{"head_dim": 32, "beta2": 0.98, "doc_mask": true, "dataset": "wikipedia_en"}
Below are experts of layer 3 (counted from 0) of a mixture-of-experts language model. Rows are named router (the router's row for the expert), gate (a neuron's input weights, with its number), up (a neuron's input weights, with its number), down (a neuron's output weights, with its number) and show model dimensions 0-223. Each number is 128 + 32 x the weight over its row's rms, rounded and kept within 0 to 255.
Before each expert's rows: a language model's description of what the expert responds to. This comes from a sample of Wikipedia text that the model never trained on.

# expert 20
Description: Sentence-ending punctuation. Full stops ending sentences, and sometimes ?, !, dashes or semicolons, before a new sentence or paragraph; also up in grew up.
router [ 84 140 114 117 104 156 177  84 153 125  92 104 162 190 134 122 169 109 139 104 168 101 142 121 127 134  89 106 171 138  84 118 125 136 118 145 111 134 114 156 119 121 109 153 137 105 166  95 165 136 117  56  84 117 124 143 141 141 120 185  98 104 155 153 135 140 178 149 128 125 172 138 180 125  97 126 110 168 121 106 141  75 187  86 167 137 127 131 174 186 140 121 121 130 126 168 144  96 107 157  80 126 123 133  89 159  74 139 108 114 146 101  97 128  93 104  86 113  98  98 129 123 224 168 142 106  66 152 102 139  87 196 176 152 122 145  92  96 106 145 162 129  97 178 142 117  74 149  83 152 122  95 119  75 115 130 157 123 140 163 176 128 104 136 127 153  80  88 174 157 121  92 103 170  61 102 141 132 140  99 173 153  71 178 114  54 153 109 136 125 146 223 130 171  31 151 137 162 152 101 137  97 135 121 109 125 107 178 130 150 181 108 131  92 141  76 170  94 157  55 143  66 107  86]
gate0 [121 128 138 102 137 125 142 167 125 180  98 162 130  66  99 154 161  96  93 112 102 111 129  89 139 106 110 153 140 160 117 141 168 106 158 104 166 139 106 175 151 154 108 175 124  98  76 191 139 142  93 150 192 119 118 152  99 111  94 142 141 113 131 146 103  78 108 125 158 129 145  88 127 186 141 122 104 120 152 140  95 110  64 160 159 146 150 112 159 141  86 169 146 146 220 145 112 122 158 163 189 170 113 135 134  98 156 158 129 186 153 192 126 144 161 177 121  58  86  86 103 134 204  62 156 140 169 124 130 118 146 119 125 130 167  96  77 135  99 143 161 115 113 144 174 116 149 117 167 125 128 132  98 107 145  85  90 153 187 144 109 100 143 146 182 109 140 151  87 144 116  89 155 132 174 151  88 188 126  56  63 103 143 117 118 140 101 177 168 162 149 107  93 152  79  83  94 188 163 109  97 109 140 115 113  98 205 159 165 141 154 167  69 112 137 106  73 151  72  59 113 131 122 149]
up0 [148 144 115 116 118 105 162 133 140 130  92 152 115 143  74  96 166  75 126 112  93  79 133 111 105  96 126 173 105 155 128 117 129 149 146 127 173 133  94 146  94 139 127  81 155 176 113 151  78 179  69 175 123  90 105 118 115  96 112  84 129  64 148  73 152  90 125 193 122 105 133  82 136  91 124 173  84 168 199  53 124 129  85 154 111 116 148  94 136 110 121 130 166 104 172 183 138  73 191 176 165 101  87 110 127 105  82 159 146  89  92 153 157 134 185 102  77  96 134 109 111 143 129  98 178 132 177 165 149 140 172 128 159 181 204 108  67  89 104 166 116 118 129 149 174 135 138  96 124 107  96 120 120 161 116 134 109 170 137 148 142 128 135 169 140 136 156 127 134  95 135 104 155 133 137 180  60 143 115  91  73  69 131 158 177 164  87 132 115 102 117 121 109 141  71 138  96 133 150  77 132 135 191 138 153  79 142 166  92 152 144 176 115  76 156 171 139 179  47 108 151 144 123 156]
down0 [109 124 144 136 101 131 137 157 180 167 180 162 128 157  80 161 153 161 160  95 132 174  91 161 103 124 133 104 124 131  57  95 117 143 104 146 138 143 171 157  96 119  88 117 110  80 105 131 144 139 127 197 153  96 134 164 124 160 148 104  92 106  68 100 152 123 149 158 168  93  91 111 146 187  93 128 112 142 137 165  59 162  95 113 150 140  65 198  93 116  79 135 146 107 193 143 116 134 161 161 162 158 152 204 163 145  92 116  80 149 182 141 117 141 173 136 183 100 104 162 118 136 182  87 105 115 120 183 122 120 139 122 143  90 156 123  98 150 113 194 127 125 156 188 111 117 155 101 125  99  90  79 105  69 123 109 172  98  71 106 118  93  68 116  79 114 135 119 154 161 125 202 130 100 190 133 134 203 147 133 113 161 134 102 182 124 165 140 138 118 129 105 121 102 157 141 133 161 129 100 174 157 147 111  81  49 164 121 180  94  87 159 149 138 120 101  72 138 193 137 159 126 133 122]

# expert 6
Description: Definite article, possessives. Mostly "the" after prepositions like of, in, to, plus possessive determiners his, their, its, her, and this, these.
router [102 102  86 114  99 114  82 113  61  84 129 125 135  72 110 121 143  95  94 143  83 133 143  82 125 114 139 125 156 149 175 200 144 119 156 141 144 191 141 155 149  74 107 120 125  83 148 134 133 122 164 152 147  79 117 108 154  92 152 118  85 189 154 122 156 124 143 116 137 122 144  82 126 117 126 156  95 129 135 135 138  49 114 113  82 119 108  95 186 128 152 132  89 157 101 112 174 184 161 161 114 107 115 124 112 206 138 149  95 171 125  70 122  76 163 131 137 159 147 157 124 122  89 144 142 106 111 124 119 121 124 146 114 153 103 154 155 141 149 116 121  97 224 168  94  88 141 156 123 130 170  99 106 104  59  97 122 100 131  84 132 105 113  78 111 164  83 108 157 161 202 154 176 104  66 197 156 158 132 146 125  93 134 133 108 109 199 171 197  90  83 142 124  40 137 141 124  78 105 127 102 146 154 174 141 160 175 132  47 162 129  63 173 152 156 154 102 149 149 136 145 147 119 155]
gate0 [ 83 136 167 168 166 100 121 124 116 135 144 139 148 151 103 114 135 143  37 167 116 116 117 119 113 116  83 148 127 143 128 123  75  95 158 110  96 112  80  58 104  77  81 139  94 145  79  85 138 122  97 125 130 120 150  53 111 107 137 131 130 190 149 123  93 181  81 108 168 155 116 118 191 137 127 123  76 140 195 100 141  55 142 155 132 134 150 180 165 111 118 153 136 126 157 124 160 120 104 126 100  95  64 138 137 127 172 142 127 147 158 158 169 155 136  22 169  42 160 126 143 128 132 145 105 173 176 150  83 125 167 119 140 133  86  72 103 104 109 123 124 158  74 130 130 132 144 129 183 130 114 157  81 131 139 111 140  93 132 140 183 118 121 170 178 118  88 114 107 151  34  89 115  68 132 137 158  90 172  80 155 138 121 163  92 150  87 115 118 124 134  95 133  74 144 114 149 144 161 112 130 119 162  97  90 142 111 108 110 159 119 182  84  91  83  96 166  81 114  80  98 177 133  87]
up0 [162  72  92 120 113 119 105  99 130 116 131  93 115 144 199 143 107  94 140  96 118 176 115 167 110 137 124 143  91 118 146 144 184 151 115 141 194 165 194 193 140 184 124 112 178  98 188 186 167 115 115 198 141 113 117 163 100 158 174 107 154  87  96 110 159  97 164 150  96 128 157 150 119 155  95 137 180 141  92 188 142 171 159 118 110 178 118  84 103 167 138 102 108  92 112 119  98 147 137 105 144 142 180 147 112 109  92 104 141 111 130 135  65  97 116 182 124 171 104 145 131 145 100 130 132 115 134  96 145 168 123  88 142 135 197 170  95 102 137 118 142 103 153  81 106 131 166 120 138  90 185  28 185 117  89 155 139 173 121 147 110 117 176 106 108 123 128 131 154 126 184 141 133 183 156 108  97 109  84 159 100 185 195 156 149 105 177  80 110 131  90 120 156 180 143 167 117 129 113 102 145 164 114 131 138 157 119 140 139 101 130  54 145  91 158 136 146 166 137 187 152 165 110 211]
down0 [145  85  93 179  82 120 134 114 135 152 112 130  96 139 168 173 131 108 141 132 151 133 103 166 142 151 199 148 158 118 101 143 149 143 151 151 100 182 185 151 167 223 163 110 113 138 119 109 135 126  77 150 145 109 116 125 125 134 171 106  86 101  79 163 160 192 117 119  94  84 150 177  86 184 121 140 171 145 114 170 134 158 168 136 178 104 213 131 103 124 125 121 139 136 100 112  93  83 137  88  75 161 185 112 104  96  98 110  96 150  49  98 113 130  79 115 111  86 128 110 145  93 121 156  89 136  94 114 175 163 130 137  76  95 131 156 144 124 138 150 101 121 163  79 134 107 119 128  47 170 114 106 170 100 120 150 112 150 133 132  84 116 151  93 116  67 130 127 141 132 185  99  47 177 152 109  54 103 119 131  92 222 136 181 142 125 166 121  93 145 118  80 154 180 120 113 116 132 100 108 150 144  74 170 196 133 111 118 131 157 148 100 156 122 135 145 135 100 163 116 178 103 171 107]

# expert 10
Description: Prepositions after verbs. Prepositions and conjunctions after a verb or noun, such as with, by, from, after, when, through and between, as in "assist with" and "remove from".
router [162 140 175  99  95 157 114  64 102 181 120 138 109 183 182 140  42 120 151  94 132 117  77  83 162 107 117 185 116 116 134 112 148 156 156 131 127 140 107 133 136  89  62 128 101 128 174 174 100 122  94  82 102 101  90  89  68 132 177 170 148  78  86 145 175 127 114  92 104  69 113 146 144 124 123  72 122 146 147 142 154 172 141  73 126 118 143 121 171 150 151  38 127 183  94 126 141 140 114 133 116 190 173 156 132 110 103  98 148 159 136 130 172  95  53 164 151 163 131 124 117 117 172 132 128 175 137 138 100 165 135 126 126 180 163 136 105 105 156  82 174 129 161 118 152 109  82 141 132 128 162  93 122 121 144 133  75  83 147  98 156 101 218 110  75 172 125 155 154 175 112  63  70 103 113 124 148 119 151 151 171 116 125 157 114 132 179 130 186 194  95 133 122 134  92  94  81 140 149 112 149 151 103 101 160  78 129 125 126 116 157 157 159 131 169 143  61 143 114 111 174  99 126 160]
gate0 [ 98 122 104 121 118  87  82 159 124 105 140 197  99 168 113  93  86 160 140 106 176 129 116 159 162 108 117 108 121 113 130 161 120  79 137 143  86  61 142 102 142 114  89 148  92 156 167 127 144 156 122 120  89 156 157 114  87 161 132  88 108 131 105 121  58 107 101 172 118  98 115 208 120 164 126 131 110 144 146 121 151 117 181 159 115 130 148  97 102  86 174 134 119  74 170 112 117 111 132 166 122  99 167 109 106 124 138  94  49 119 164 171 109  94 136 143 156 161  80 135 145 110 107 123 191 171 153 191 124  93 158 123  96  97 117 171 192 191 156 188 166  58 164 117  93  86 144 147 105 115 102 101 118 128 110 118  82 145 135  92 118  93 114 110 201 155 148 184 103 159 113 100  95 160 107 102  40 110 153  93  86 103 185 107 174 168  86  85 115 117 123  80 175 120 122  63 135 125 113 135 140 100 136 107 137 191 165 135 137  59 122 154 161 111 119 105  98  73 114 100 178  97  85 130]
up0 [ 86 124  77 152 135 131 103 131 150 128 114 155 131 147 130 155 161 102 105 122 128 156  97 124  72 176 144  96  83 149 167  66 145 109  72  86 135  78 125 167 125 134 175 120 115 133 153 179 123  87  36 134 132 189 196 131 118  91 139 164 126 165  96 202 148 103 141  87 155 153 162 122 173 100  85 181 142 136  82 101 118 141 163  52 124 192 136  60 113 174 115 101 144 130  95 107 134 136 118 128  84 165  99 105 131 173 121  83 142  88 139 105 106 128 165 100 124 101 147 138 147 150 116  29 114 126  98 152 135 156 130 118 116 162 139 144 158 136 109 159 149 184 135  74 130 109  86 153  48 164  75  96  90 113 135 135 116 109 105 136 116 139 168 149 122 137 148 109 185 160 137 148 191 106 120 178 103  43 147 127 115 174 110 138 106  97  95 107 166 151 133 150 118  93 150 101 135 174 141 143 169 145 192 176 129 178 136  94 178 166 113 134 141 124 135 199  76 106 134 147  97 131 139  86]
down0 [170  95 159 124  62 129 195 125 144 155 159 113 139  38 155 131 126 121 119  78 144 132 102 100 163 145 138  93 135 127 127 131  87 133 134 150  73 208 150  84 109 144 152 147 124  93  92 110 163  91  55 111 127 114  60 170 111 135 202 140 131 119 154 146 147 171 109 146 174  94 113 118 129  73 103 146 112 104 156 142 150 115 120 116 128  73  48 133 113 150 152 110 116 134 166 117 134 185 237 172 189 126 104 105 129 134 123 125 169 153 133 158 102 176 117 136 110 180 112 101 112  65  80  91  97 154 132 130 100 174 167 115  84 123 130 131 129  94 127 109 161 132 157 188 181 127 164  98 101 166 156 121 141 100 134 141 120 114 108 142 156 162  85 139  70 177  84 158 102 122  78 104 118 142 122 109 131 130 108 195  79 138 124 163 149 158 145 134  94 141 129 125 144 153 107 171 122 117 107 151 180  68 153 124  97  70 101 187  86  99 112 121 140 118 127 156 125 171  79 206 147 151 177 147]